From a checkpoint of a small mixture-of-experts model trained on Wikipedia.
Experts: 32 experts in each of 15 layers, 512 squared ReLU neurons an expert, 1 pick a token, a softmax router.
Below are experts of layer 12 (counted from 0) of a mixture-of-experts language model. Rows are named router (the router's row for the expert) and show model dimensions 0-191. Each number is 128 + 24 x the weight over its row's rms, rounded and kept within 0 to 255.
After each expert's rows: "mostly gets" lists some tokens that are sent to it at least half of the time. This comes from a sample of Wikipedia text that the model never trained on.

# expert 27
router [132  92  98 136 153 169 123 124  98 164 121 110 133 112 172 124 129 167 122 120 122 182 162 113 134 110 106 145 102 144 111 125 105 107 142 132 145 120 103 134 116 145 175 112 173 147 122 122 122 151 114 111 125 124  97 132  90 135  90 117 139 153 123 117  91 141 111 109 192 139 122 118 154 136  89 106 132 115 169 113 143 158 129 160 138 130  96 169 133 128 111 135  95 155 138 155 110 139 129  88 137 135 128 143 148 144 154 106  99 119 156 104 132 128 151 117 166  93 153 127 126 101 143 135  48 101 169  90 126 129 115 139 122 157 137 102 118 129 140 108 149  88  97 110 102 173 140 176 129 143 117 114 131 167  79 151 140  80 150 149 101 137 162  98 117 134  97 105 106 141 189 147 129 141 158 135 106  93 148 104 133 152 130 160 117 101 154 141  96 128  93 146]
mostly gets: " Awards", " research", " Award", " Education", " Development", " development"

# expert 14
router [ 98  83 109 123 111 128 124 160 112 103 137 102 146  69  86 127 145 184 138 112 134 132 134 133 103 152 113 133 148 124  92 125 164 164 143 120 130 200 136 147 128 139 129 114 167 131 117 127 123 130 125 116 105 130  99 140 159 125 148 108 104 119 118 130 147  95 127 105 135 162 134  98 166 151 136 146 155 110 152 112 113  94 138  40 108 154  90 152 106 105 105  95 101 135 136 130 140 106 107 115 144 150 123 125 166 126 184 127 125 152 108 143 122 146 148 113 134 124 122 139 165 109 105 138 102 168 118 104 100 120 135  78 124 176 146 129 155 163 117 158 146 151 163 120 150 147 142 166 121 129  98 102 149 164 144 118 131 160 168 117 126 159  77  74 114 142 128 141 134 130 148 103 151  99 150 135 161 108 140 131 110 140 115  95 139 138 163 155 161 130 143 166]
mostly gets: " Pl", " pl", " project", " success", " applic", "\n\n"

# expert 22
router [169 121 171 157  90 100 111 169 136 101 157 118 153 120  81  85 141 144 187 121  85  98 137 159 138 177 164 126 121 127 150 141 149 108 132 123  87 108 143 164 169  86 108  92  87 151 145  96 131 112 108 178 145  69 116 138 155 170 127 116 135 157 108 167 158 154 133 105 135  82 103 155 102 145 122 136 167  66 115 125 128 166 127 112 103 109 117 121 103 131 156 128 110 166 138 128 116 131 131 128 116 120  86 125 121 145 147 118 117 130 134 117 142 115 136 101  95 140 164 105 119 169 123 119 114 145 134 138 153 112 121 159 126 148 114 117  86 122 126 133  93 117 139 145 139 123 108 130 129 139 116 110 103 100 125 124 125 154 128 127 100 132 106  91 118 128 123 132 122 137 134 130 134 121 101 137 197  82 113 150  92 141 167 128 143 176  89 103 116 108 121 142]
mostly gets: " Re", " Se", " We", " we", " pre", " se"

# expert 12
router [159 144 170 127 132  90 153 163 184 128 134  82 144 144 149 110 131 171 100 159 109 127 142 154 162  68  66  92 147  95 139 129 126 144 114 129 135 135 162 127 119  90 106 169 147 118 134 117 130 100 141 153 187 132 119 133 130 126 107 111 125 109 126 110 158 115 147 111 131 138 104 121 150 164 131 101 120 103 124 107 160 108 133  89 128 142 117 119 148 122 142 149 131 131 187  86 127 160 135 137 134  56 137 159 109 105 131 155 134 143 129 155  99 156 143 123 140 105  81 151 106 148 159 113 144 163  88 117 151 119 136 120 158 117 131 122 123 136 143  97  90  87 101 141 156 149 159 111 140 168 158 198 137 155 125 171 118 159 127 115 106 138 111 127 137 150 109 161 135 152 142 108 162 137 124 158 158 111 119 129  91 108 125 122 141 119 137 109 133 153 143 136]
mostly gets: "==See also==", "|---|---|---|---|---|---|", "|---|---|---|---|", "|---|---|---|---|---|", "|---|---|---|", "\n"

# expert 1
router [ 90 163 115 126 157 120 118 134 107 101 138  94  78 158 124  63 106 130 149 165 121  79 116 142 135 128 167  91 103 123  96 128 136 145 100 120 151 155 119 137 148 119 136  76 119 104 140  88 136 105 138 101  94 145 171 125 165 100 104 143  93  74 158 150 127 123 182 132 129 154 114 108  92  93 159 178 111 125 140 110 122 123 151  84 113 103 148 114 127 118 120 172 154 112 127 123 158 139 105 133 143 149 157 127 120 150 145 145 125 113 170 102 115 124 108 131 160 138 138 129 175 125 101  90 152 113 140 130 139 119 135 132 128  76 124 117  94  88  93 109 140 149 130 119 134 158  86 121 140 131 102 109 122 125 137 101 137 118 116 146 103 169 138 124  91 157 142  94  97 151 146 126  99 102 108 105 161 115 174 149 136 128 148 186 159 148 130 104 125 116 136 140]
mostly gets: ", S", " | R", " | S", " | M", " (M", ", M"

# expert 20
router [123 100  96 113 121 129 138 123 140 133 147 216 161 132 148 174 128 122  90 118 113 116  77 159 144 127  93 187 109 144 126 148 143  80 121 140 143 123 138 110  87 158 115 133  84 154 101 118 144 116 139 115  92 127 109 151 135 127 125 106 119 104 146 112 170 143 160 120 105 134 111 106 117 131 108 116 149 115 168 127 158 134 100 135 178 160 128 102 102 130 146 158 130 114 120 113 135 118 148 138 129 125  94 113 151 124 194 116 122 153 131 131 144 117 131 119  94 180 147 174 116 125 122 130 109 128 133 159 134 134  49 162 166 159 148 168 120 139  92 154 125 118 135  97 144 125 166 129 128 114 110 110 133 141  89 158 150 128 122 120 120 151 122 168 131 121 142 158 131 147 158 142 146 114 124  91  84  93 145 128 111 146  82 108 139 151 118 117 132 180 162 140]
mostly gets: " wrote", " took", " gave", " taking", " appear", " to make"

# expert 18
router [151 138 150 110 127  78 126 107 123 176 128 109 119 137 129 130 120  83 137 127 155 140 132 131 153 123 117  98  91 139 112 100  77 158 133 132 136  73 128 133 138 132 107 117 155 114 126 109 136 132  90 153 115 156 122 132 114 138 130 141 103  96 134 109  96 156 142  95 139 112 138 153 135 142 117 101 147 102 119 111 142 127 138 136  94 139 139 175 163 143 137 163 138 135 124 118 106 136 103 171 136 135  89 160 111  88 145 103 107 124 138 149  97  96 140 131 111  97 103 131 137 149 112 116 147 164 123 117 133  97 121 151 115 139 129 126 130 124 130 138 112 182 146 158 126 163 178 118 133 149 152  86 105 152 130 154  83 146 118 143  91 121 161 117 136  89 145  96 135 114 148 113  88 179 132  97 151 169 106  82 110 157 141  48 158 160 145 107 134  83 126  54]
mostly gets: " b", " British", " German", " a b", " Chinese", " Arab"

# expert 5
router [181 106  89 104 127 135 132 138 118 153 132 124 101 141 108 115 130 152 123 111 115 136 134 120 139 134 150 126 145 101 158 146  99 150 118 132 124  85 137 128 115  73 119 118 119  94 132 136 129 151 137 125 105  98 113 151 119 137 141 151 118 126 164 128 141 169  80 125 118 121 113 142 110 122  87 191 127 147 103  95 102  83 123 172 131 140 123 137 120 135 126 110 186 101 154  78 115 107 129 135 134  86 144 183  99 145 129 107 131 138 152 139 150 115  94 112 101 129 124 144 126 152 133 112  64  70 119 145 166 125 166 151 151 167 118 149 128 128 144 151 119 101 156  85 147 125 152  91 123 111  94 109 124 103 122 147 118 162 138 153 103 124  97  83 140 154 120 134 122 114 176 124 140 114 123 103 139 154 119 107 168  87 149  92 196 134  96 149 159 144 159 110]
mostly gets: " river", " along the", " east", " south", " miles", " front"

# expert 11
router [ 88 135 167  88 128  86 140 121 160 129 160  75 138 122 150 110 109 108 116 127  72 126 120 132 153 146 142 119 147 103  94 154 130 137 105 153 202 109 106 150 102 129 131 130 126 146 129 125 114 166 118 144 172 104 131 126 146 150 123 115  99 135 155 156 151 101 121 102 109 144 172 161 115 112 148 138 134 114  98 132 154 172 153 134 108 122 174 143 113 149 144 126 163 173 126  93 168 166 153 121  91 118 134 137  81 111 128 136 101 122 117 109 149  88 143 116 141  90 129 120 151  98 150 132  94 150  99 141 126 142  95 130 115 130 152 115 106 148 108  97 119  98 129 115  75  95  99 127 153  71 160 106  77 129 103 153  94 139 109 103 127 112 111  85 141 112 121 120  99 126 119 120 149 133 104 111 112  94 116 144 151  95 103 135 134 181 118 117 141 104 116 104]
mostly gets: " Sim", " man", " Haw", " Tim", " Mount", " Nik"

# expert 2
router [140 146 153 149 133 145 105 122 149 103 161  92  97 143 130 103 174 112 105 135 128  73 148 108 111 133 161 113 138 138 103 114 106 122 159 125 143 135 118 142 185 130 108 107 135 147 161 117 149  87 112  81 125  61 148 132 134 103 118 114 146 164 163 154 124 105 113 133 147 121 132 140  87 138 136 142 126 125 118 126 132  94  92 150 115 126 142  92  85 117 124 120 172 166 116 139 115 144  85 174 134 155 188 101  99 120 162 114 142 108 140 127 130 143 147 186 163 144  85 135  87 165 138 163 144 112 115 147 143  88 121 129 109 107 109  88 122  76 131  96 138 118 138 122 115 160  96 173 115 118 174 126 165  96 161 130 128 109 127 157 116 119 104 130 115 136 151 129 122 149 113 126 112 122 126 110 107 103 137 144  99 156 161 141  85 133 146  95 162 131 143 156]
mostly gets: " E", " O", " U", " | E", " (E", " o"

# expert 3
router [131 143 128 121 102 121 132 150 144  81 118  94 136 115 115 139 168  85 156 110 131 159 146 106 117 157 117 130 145  94 157 142  83 146 137 138 188 143 116 140 101 135  88 106 113 164 139 100 119  87 120 162  81 152 134 112 149 136 155  88 120  99  92 126 168 143 104 115 135 150 140 136  96 120  92 131 141  89 128 167 131 132  93 130 129 171 132 160 134 128 117 112 139 118 138  86 124 134 145 128  96 119 143 155 110  96 126 123 112  90 152 130 129 121 129  98 115 129 127 161 142 133 148 122 115 141 116 144 124 135 128  98 143 103 136 114 104 109 144 141 124 139 114  74  93 145  96 109 123 140 171  91 200 174 148 110  92 102 154 157  97 117 130  90 158 120  88 105 144 185 130 125 141  96 150 136 155 102 162 135 129  62 111 143 114 106 106 115  85 110 135 109]
mostly gets: "- Coordinates: ", "andidate | Votes |", "; A; H", "- Time zone: UTC+", "| Turnout", "- Years: Team /"

# expert 10
router [156  92 115 115 128 154 125  86 131 146 138 124 138 150 168 154 132 144  79 117 142 134 151 147 120  89 148 125  96 130 143 153 147 112  93 117 122 143 118 110 116 151 123 170 154 125 123 135 152 137 130 110  76 164 173  89 177 128 138 152 134 115 116 130  86 114  86 100  91 130 155 104 120 153 141 145 133 147 147 122 129 137 143 186 133 162  96 160 171 172 129 120 107 147 184 127 138 126 125 117 102 146 137 123 135 134 171 139 186 118 104 136 124 144 104  93 120 118  77 141 116  93 107 136  99  84 119 171 137  82 116 132 127 142 137 103  76 141 125 114 137  91 160  46 122  74 100 126 113  77 136 131 124 160 113 121 140 131 113 128  96 126 142 131 141 158 153 150 145 130 151 138 149 124 169 138 105 130 117 128 151 109 102 124 105 118 126 133 104 116 121 129]
mostly gets: " died", " period", " worked", " came", " took place", " beginning"

# expert 28
router [151  90 145 141 132 115 131 144 109 111 129 113 125 155 115 101 164 108 117 114 124 112  94 136 102 116  94  91 145 139 177 166 158 116  98 109 123 119 126 167 132  97 135 102  89 114 151 134  91 149 121 129 138 114  95 133  93 145 103 138 117 178 133 116  98 141 127 110 127 112 113 168 138 100  99 136  95 176 154 146 123 164 135 119 141 116 138 121  84 146 153 130 139  77 116 162 135 119  86 126 128 101 128  92 155 149 139 135 113 153 104 120 153 142 110 124 129 131 122  65 116 167 132 160 148 175  91 172 130 127 163 164  84 141  75  88 139 152 129 113 133 115 114 153  97 116 115 148 134 119 147 123 152  96 128 124  93 115 101 155 155 124 159 135  99 138 132 137 139 130 109  81 160  99  68 171 134 109 156 110 156 138  87 118 105  97 123 149  96 129 144  99]
mostly gets: " to be", " was", " it was", " were", ", was", " had been"

# expert 25
router [ 70 138 145 133  96 113 120  89 113 185 134 144 128 109 107 154 161 102 117 168  80 160 146 172 111 114 104 120 136 133  98 114 157 114  89 141 142 115 124 129 117 110 136 166 155 144 113 150 111 111  94 132 142 160 154 136 126 107 132  94 127 161  88 139 151 181 112 113 159 144  96 129 147 126  99 118 109 107 117  78 128 122 118 105  97 165 137 155 163 152 135 141  86 115  99 146 163 103 118 123 150 136 118 136 126 103 143  81  95 155 115 148 129  82 157  92 128  95 132 108 105 133 152  99 115 125 130 118 127 108  88 158 125 144 122  94 121 153 136 133 163 143 115 151 120 111 154 163 122 117  93 154 169 149 141 126 109 131 203 113 165 105 153 105 112 101 101 135 118 116 138 117 105 160  99 149 146 150 149 130 139 120 195  96 100 131 134 110 118 139 111 133]
mostly gets: " lyric", " gen", " graph", " ide", " magn", " cop"

# expert 7
router [161 143 112 169 122 109  60 170  90  78 149 139 118 147 137  81 165 117 137 110 148 147 142 161 112 104 129 143  83 152 141 154 126 137 123  78 133 170 125 169 123 108 126 156 126 118 160 121 122 132 149 112 162 141 149  65 148 128 126 111 111  95 143 103 128 155 125 149 146 134 124 144 146 137 127 134 155 154 120 155 135  75 122 121 108 127 102 142 114  95 144 142 103 135 127 110 131 133 114 150 184 113 142  98 141 131 107 113 125 140 120 172 111 144 120 154  87 100 106 136  81 183 102 152 163 132 154 117 109 145 148 134 122  98  92 118 151 128 138 106 119 145 156 129 124 126 127 124  96 142 106  98 169 116 159 111 137  70 139 153 147  82  90 142 102 116 104  99 109 119 154 141 119 114  85  99 123 113 147 125  85 126 128 142 180  83 110  99 122 123 117 125]
mostly gets: " L", " l", " | L", "- L", ", L", ": L"

# expert 9
router [183 166 126 154 145 115 117 106 146  83 172 140  98  90 172 130 124 146  86 178 151 137 143  97 170 115 193 107 105 116 109 145  71 145 127 128 210 111 120 127 124 138 137 149 143 131 111 157 148 131 117 113 144 114 137 138 110 126 125 125 114 132 184 151 121 124 152 144 122 133 138 126 112 125 155 122 140 149 183 173 117 144 138 110 131 122 131 164 170 112 128 146 133 132 129 137 102 144 169  99 126 142 167  92 109 108  91 158 180 140 108 100  94 136 123 110 134 161 121 146 130 138 104  96 110 110 130 129 154  91 151 115  96 123 150  75 112 112 100 119 149 120 174 102 150 111 137 126 146 166 100 126  93 109  90 105 104 122 122 135 104 142 101 108 125 144 118 137 157 122 165 157 126 131 152  88 136 127 120 138 157 126 127  86 122 104 120 138  98 139 110 131]
mostly gets: "024", "010", "015", "017", "022", "018"

# expert 4
router [119 141 149 145  96  99  96 124 107 110 140 119 113 132 124 112 174 151 136 130 158 127 115 109 120 176  61 122 169 132 125 152 100  97 177 120 155 136 139 136  81 140 122 122 162 152 145 152 112 116 118 195 156 128 158 119 105 172 112  84 144 103 139  90 171 143 148 113 144 125 162 117 147 100 127 114 131  99 126 167 127 150 128 150 133 115 154 142 150 109 189 145 130 124  96 140 156 139 160  82 135 145 136 134 143 109  96 131 108 128 140 126 101 108 120 182 137 137  84 144 122 132  89 137 140 148  79 117 145 164 124 133 108 172 147 146 153 123 155 132 139 132 140 151 134 148 162 149 117 159 125  83 110 124 150 148 100 129 178 151  94 114 105 131 131  79 100 140 104 100 122 131 100 145 101 130 107 127 123 124 125 114 108 134 107 183 103 146 171 103 145 131]
mostly gets: " My", " my", " Her", " | No", " with his", " His"

# expert 24
router [141 171 147 152 115 105 164 117 164 114 143 154 111 120 114  94 122 123 129 161 109 140 108 112 137 163 126 166 162 124 114 125  89 126 163 136 178 144 115 117 117  88 124 111 161  96 131 123 139 148 128 128 131  95 177 112 147 110 144 133 144 104 133 118 112 121 130  86 112 149 143  77  97 131 162 136 134 117 137 128 156 157  58 171 127  95 153 148 131 112 125 152 157 125 125 134 105 175 142  87 116 159 133 147 134 125  76 121 145 102 124  98 123 124 116 145 153 176 143 120 125 117 105 125 105 139 124 132 124 142 177 115  77 160 138 100 117  93 105 119 133 142 151 131 174 152  75  71 141 117  82 130 105 144 125 122 112  93 125  96  91 109 113 117 142 121 122 103  94 103 155  97  84 119 128 119 101 126 144  65 128 149 164 146 101 138 130 146 128 149 144 101]
mostly gets: " | USA", " | ENG", "US", " USA", " US", " P."

# expert 8
router [104 133 114 145 112  67 110  97 122 138 112 130 115 117 134  88 123  66 122 125 165 124 125 113 141 150  98 118 125 159 144 135 150 131 151 160 162 110 102 153 112 150 140  99 104 118 133 158 124 128 108 139 106 128 167 141 160 132 124 112 105 121 149 107 146 153 146 138 182 128  77 175 110  70 146 126 133 122 120 126 121 103 109 104 130 132 120 108 154 112 103 124 115 129 100  98 162 109 171 149  62 129 154 129  91  92 112 129  63  94 104 121 128  98 117 118 109  97 159 108 153 137 147 142 142 114 115  95 141 151 105 130 123  86  93 137 165 118 177 114 101 154 108 141  90 139 137 145 105 174 103 103 112 131 131 102 130 168 168 157 130 106 108 142 107 157 136  91 111 108 116  91 101 106 134 120 179 125 136 133 163 129  97 126 166 114 146 130 134 135  93 132]
mostly gets: " V", " v", " | V", "- V", ", V", " of m"

# expert 19
router [146 139 111 138  99 107 153 130 127 166 122  95 171 101 153 129 130 117 125 112  91 148 155 131 113 146 141  94 130 162 173 159  97  91 128 118  74 156 111 128 163 107 105 104  93 125 161 122 120 133 101 163 167  99  72 100 101 162 109 139 136 143 135  76 129 135 107  89 133 155 197 127 150  96  87 157  92 140  82 118 164 114 114 132 111 152 198 147 139 120 142 126 149 143 100 111 132 127 102 138 109 137 142 136 149 156 117 170 125 160 134 146 113 109 125 146  96 120 130 138 145 102 110 125 108 108 123 125 105 115 119  99 106 145 140 124 158 100 128 115 143 119 114 142 126 148 185 110 148 110 143 134 120 114 124 148 131 155 144 159 111 108 187  96 145 133 133 145 117 120 134 150 142 143  97 105 125 130 130 183 162 110 146 122 110 110 129 124  97 110  64 116]
mostly gets: " per", " Circ", " Men's", " mass", " Top ", " circ"

# expert 15
router [141 164 121 148 127 147 124 152 132  95 133 125 157  95 131 137  76 173 169 132 116 111 136 107 138 135 190 142 109 142 139 128  99  99 127 137 116 124 123 100 130 139 144 160 142 115 118 146 134 134 149 157 127 104 155 136 143 116 126 110 131 127 143 151 136 135 125 157 140  99 181 131 151  92 138 115 159 140 107 141  89 100 111 114 125 121 103  97 114  87 135 136 178 127 135 136  94 131 145 145 144  82 103  73 124  98  71 137 161  95 114  93  99 169 127 161 128 128 153 138 155 152 147  88 155 123 172 138 108 150 112 104 161 130 160 119 136 187 121 127 130 142 123  82  84 124 103 119 137 117 179 146 152 106 137 146 174 138 123  97 156 121 122 148 100 158 109 131 138 120  96 130  74 147 134 129 110 124 134 167 141 138  87 201 105 116 157 113 114 135 129 142]
mostly gets: " December ", " July ", " August ", " January ", " | November ", " October "

# expert 0
router [128 115 160 112 162 105 119 124 123 127 118 106 120  96 102  98 116 158 148 154 102 167 108 109  86 119 132 168 130 108 103 123 159 101 133 130 119 125 169 138 137  83 140 135 163 114 121 168 132 162 125 173 161 160 152 137 110 151 157 138 141 129  93 108 129  78 137 154 125 115 110 106 151 158 128 116  99 125 132 184 129 118 113 183 163 116 137 186 156  79  93 116 148 128 108 123 204 101 145 162 144 157 100 114 147 154 108 133 131 133 107 150 132 136  92  96 125 153  92 149 117 150 123 110 114 132 131 138 114 103 195 137 158 101 146 185 126 100 104 128 129 133  93 155 134 111 162 130 126 135 105  85  90 101 104 144 125 120 139 140 111 116 131 153 141 132 125 126 156 133 139 124 144 131 133 128 173 143 153  92 136 100 104 156 145 101 131 130 161 106 113  95]
mostly gets: "The", ": The", ", the", " The", " with the", " by the"

# expert 31
router [152 149 116 158  77 133  85 116 108  92 182 141 112 111 118 133 108 147 115 146 119 129 163 106 152 149 176 132 162 104 114 139  78 130 124 119 179 102 117 156 115 119 125 134 121 185 152 123  87 164  88 111 117  96 164 115 178 119 155 112 116 127  97 135 130 142 107 110 116 145 125 101 149 158 119 108 161  77 137 158 108 127 156 131  91 109 160 124 156 102 124  94 110 124 155 142 138 145 130  84 129 127 111 165 158 103 126 136 153 139 163 129 133 119 148 121 116 101 131 135 119 177  86 153 137 118  98 119 149 108 113 142 182 136 135 123 110 150 122  90 113 174 118  93 137 151 128 101 113 145  98 107 169 140 125 109  99 101  91 171 134 106  87 100 142 122 113 128  76 129 149 150 126 134 146 152 135 124 143 142  88 105 130  75 130 120 119 146 153 123 143 117]
mostly gets: "In", " Str", " Fr", "During", " throughout", "isclosed"

# expert 23
router [139 143 137 107 117 137 120  93 161 115 138 150 128 156 136 203  98 138 111 102 146 129 147 134  84  95 164 146 126 156  78 102 120 140 129 119 128  57 132 165 136 128  97 110 119 175 129  89 121 131 125 137 136 124 121 119 132 128 140 147 141 113 123 119  88 123 176 178 114  90 106 160 123 102 146 129 122 127 114 138 155  99 161 133 118  98 109 107 130 149 170 135 123 105 114 127  89 129 160 127 133 148 139 102 147 141  79  86 158  99 110 155 132 114 120 116 165 191 124 125 111 123 161  99  96 162 120 145 135 146 144 106 144 133 109 120 195 138 107 148 133 128 124 118 127  96  97 123 122 151 103 148 121 101 124 130 124 131 120  93 136 136 131 189 130 100 132 153 105 151 120 155 141 137 108 107 115 124  63  96 115 126 150 174  99  93 140 149 144 127 176 121]
mostly gets: "a,", "s,", "\",", "ing,", "o,", "i,"

# expert 26
router [155 171 123 153 117 126 166 118 153 121 148 144 131 150 156  88 139 131 117 127 141 139 120 106 124 133  91 117 147  99 126 128  69 145 137 171 163  89 126 133  79 107 133 161 120 120 124 130 105 169 142 158 119 127 126  92 127  95 125 140 114 127 126 137 156 168 110 122 126 137 131 116 151 144 149 133 144 116 123 168 111 158  91 146 128  94 114 157 143 154 132 136 121 101 130  97  76 190 138  40 115 151 112 130 114 116  97 141 131 118 130 110 140  66 167 108 128 116 157 113 116 140 109 141 122 111 104 111 102 150 155 136 128 159 132  99 119 131 109 134 136 134 119 134 129 113 110  74 133 153 118 131 110 147 119 148 104 103 120 138 109 118 115  92 165  67  93 125 116 114 105 152  92 180 135 133  54 148 135  89 147 117 148 137 126 121 123 176  85 149 136 128]
mostly gets: "ić", " Jr.", " Jones", " Johnson", "ović", "kins"

# expert 6
router [102 128 148 113 123 141 119 154 117 139 114 156 166 183  86 158 140 122 165 145 119  82 148 130 132 127 128 144 108 174 154 107 130 184 111 130  82 161 125  92 118 114 134 154 134 123 125 116 117  96 123 147 139 117 125 109 127 154 180 134 151 120 127 110 169 127 139 140 105 124 120 112 140 147 148 159 130 142 126 126 139 138 130 141  95 108 156 102  78 161 123 115  87 108 142  96 111  93 149 191 119 139 120 110  93 161  72 155 107 153 128 142 144 134 109 136 142 130 103 167 152 102  91 151 117  94  98 111 108 168 143  90  93 108  97 148 111 121 136 142 109 165 134 135 117 125  64 139 121 142 121 125 106 114 135 150 103 119 121 125 135  95 112 184 143 130 131  90 120 166  80  96 137  89 130 138 179 142  97 116 125 152 125 148 100 132 110 130 104 154 136 174]
mostly gets: " |  | ", "% | ", "°N ", " | +", " |  |  | ", " / ("

# expert 17
router [134 113 130 150  93 129 107 116  86 128 120 101  97  85 149 157 115 117 115 136 155 120 128 116 118 127 131 111 111 133 145 167 119  97 143 100  77 105 109 133 146 102 126 113 120 160 118 116 124 120 132 111 135  97 107 139 151 148 109 144 161  93 101 101 152 156 118 124 125 110 162 163 107 136 153  98 126 143  94 157  87 151 165 159 114 139 182 128 141 128 129 139 144 127 118 176 149 123 115  96 110 139 123 153 160 139 126 137 137 147 127 175 197 136 112 162 117 127 140 161 148 135  84 132  81 151 138 142 152 107 107 120 153 118 175 140 152 136 159 159 113 134 182 151 141 130 165 118  96 121 125 156 126 106 163 120 120 128 106 123 142  98  89 100 145 136 124 151 120 144 123 171 112 164 121 162 105 143  75 162 108 112 161  78 146 147  78  88 177 139 159 126]
mostly gets: " some", " many", " any", " several", " five", " six"

# expert 16
router [176 164 117 112  95 118 139 148 167 130 137 155 153 123 105  90 108 148 106 122  98 161 128 159 164 158  84 144 127  89 104 147 134 127 151 117 147  94 167 102  94 150 139 114 114 109 106 171 106 121 116 146  95 141 108 101 128 120 138  95 103 151 162 169 122 146 140 111 136 166 155 158  82 142  82 117 158 109 107 125 116 144 155 140 139 115 110 124 146 135 116 107 132 107 153 164  66 118 152  95 151  89 142 126 129  94  95 116 138 147  99 134 150 113 185 168 150  92 131 124 132 136 133 122 131 128 103 144 109 130 126 127 147 149 132 138 108 143 145 129 121 117  79 137 129 103 123  96 108 159  73  87 152 168 159 106  67 104 102  90 134 117 128 110 119  98 101 129 147 121 123 160  96 132 128  83 123 145 129 120 129 141 146  92 132 132 106 140  82 119  99 147]
mostly gets: "Personal details", "- Country: United States", "- Phylum: Arthropoda", "- Class: Insecta", " footballer", "' (pen."

# expert 30
router [135 168 124 104 111 111 135 113 143 151 139 125 145 165 137 143 143 155 156 159 104 158 144 129 112 145 117  97 128 146 133 137  94  95 108 160 170 122  94 144 114 128 109 113 136 132 143 152 109 103 127 133 146 171 130 123 153 128 182 138 115 180 127 140 136 135  95  99 153 142 136 119 116 164  85 172 145 107 181 110  92 134 118 117 114 126 120 133 111 158 131 108  97 135 150 167 124 198 136 106 130 113  86 111  85 144 149 168 145 125 122  96 169 109 157 153 131  77 134 148  92 163  95 130 148 126 105 120 154 122 112 133 110 123 138  98 185 147 136 119 156 110  96 147 144 109 158 116 139 123 141 135 129 139  85 109 112 116 121 177 113 107 131 147 134 145 100 122  90 131  71 139 102 193  87 118  99 158 120 162 136 129 125 142 105 139 113 168 124 111 144  92]
mostly gets: "è", "ión", "uer", " Garc", "o de", "én"

# expert 13
router [156 137 114 161 147 103 118 107 156 199 142 137 166  85 156 135 171 146 100  97 154 140 143 142 108 146  85 131 129 132 123 130  83 118 130 127 174 104 119 135 105 116 157 157 125 147 135 137  92 146 119 159  73  88 123 140 135  93 115 140 103 145 122 124 138 190 134 139 126 126 127 133 118 114 139 140 117  88 146 149 132 127 155 102 122 112 133 130 150 119 121 141  79 132 139  93 117 166 167  88 129 157 120 165 122 102 103 100 115 146 110 126 134  83 143 104 149 103 130 103 130 104 133 120  99 115 102 108 109  98 136 140 141 174 119 116 155 158  99 114 127 142 144 140  93 127 102 105 118 124  95 171 163 132 135 118  73  82 143 134 101 100 103  73 146 114  93 146 150  85 150 116 148 176 117  88 105 153 116  90 138 152 165 125 148 135 118 114 133 145 144 122]
mostly gets: " aircraft", " protein", " fish", " machine", " The station", " user"

# expert 21
router [114 139 121 160 143 142 143  98 137 122 150 189 123 120 106 121 129 131 182 135 100 168 116 146  98 139 128  86 178 109 166 109  88 125 115 115 116 120 130 130 172  94 151 162 125 140 133 148 112 114 132 137 114 128 155 146 131 136 105 154 146 136 164 106 123 126 160 157  91 113 129 128 114  99 127  90 113 138 147 151 113 108 168 150 126 102 132 164 165 151 132 124 133 139 153 130  89 133 164 112  75 153 155 164 148 122  86 118 135 101 118 140 149 160 141 164 129 179 111 109 156 156 113 127 157  98 180 127 133 108 167 122 164 155 156 123 101 100 141  93 118 107 153 122 158 142  90 143 135 131  91 124 164 133 161  78 126 130 156 133  96 118 101 162  82 163 143 101 115 119 125 144 123 117 157 136 108 131 106  98 136 106 145  98 100 141  66 124 120 144 123 163]
mostly gets: " ===", " ==", " =", ") =", "==History==", "s=="

# expert 29
router [120 164 154 152 114  90 115 134 141 111 154 156 125 174 139 127 125 138 154 126 106 144 109 129 149 164 106  78 152 131 140 157  99 135 128 112 143 147 128 154 132 100 113 156  78 155 125 164 153 127 135 146 153 149 139 117 113 136 156 145 109  80 173 141 125 183 121  99 102 150 143 134 114 132 121 110 116 110  82 113 129 139 139 122 140 141 115  77 124 181 173 127 157 150 111 121 164 145 125  96 136 121 133 150 104  71 105 146 104  73 148 110 138 104 132 119 102 103 149  77 155 171 136 119 172 120 104 132 133 179 141 127 139  95 124 133  82 112 141 118 139 114 132 156 110 119 179 116 106 147 134 121 117 147 134 151 118 137 130 147 152 118 110  96 120  99  99 122  89 128 119 141  78 127 117 152 132 146 169 157 153  84 111 120 164 120  90 173 102 111 151  98]
mostly gets: " McC", " Be", " McL", " Griff", "enh", " Sch"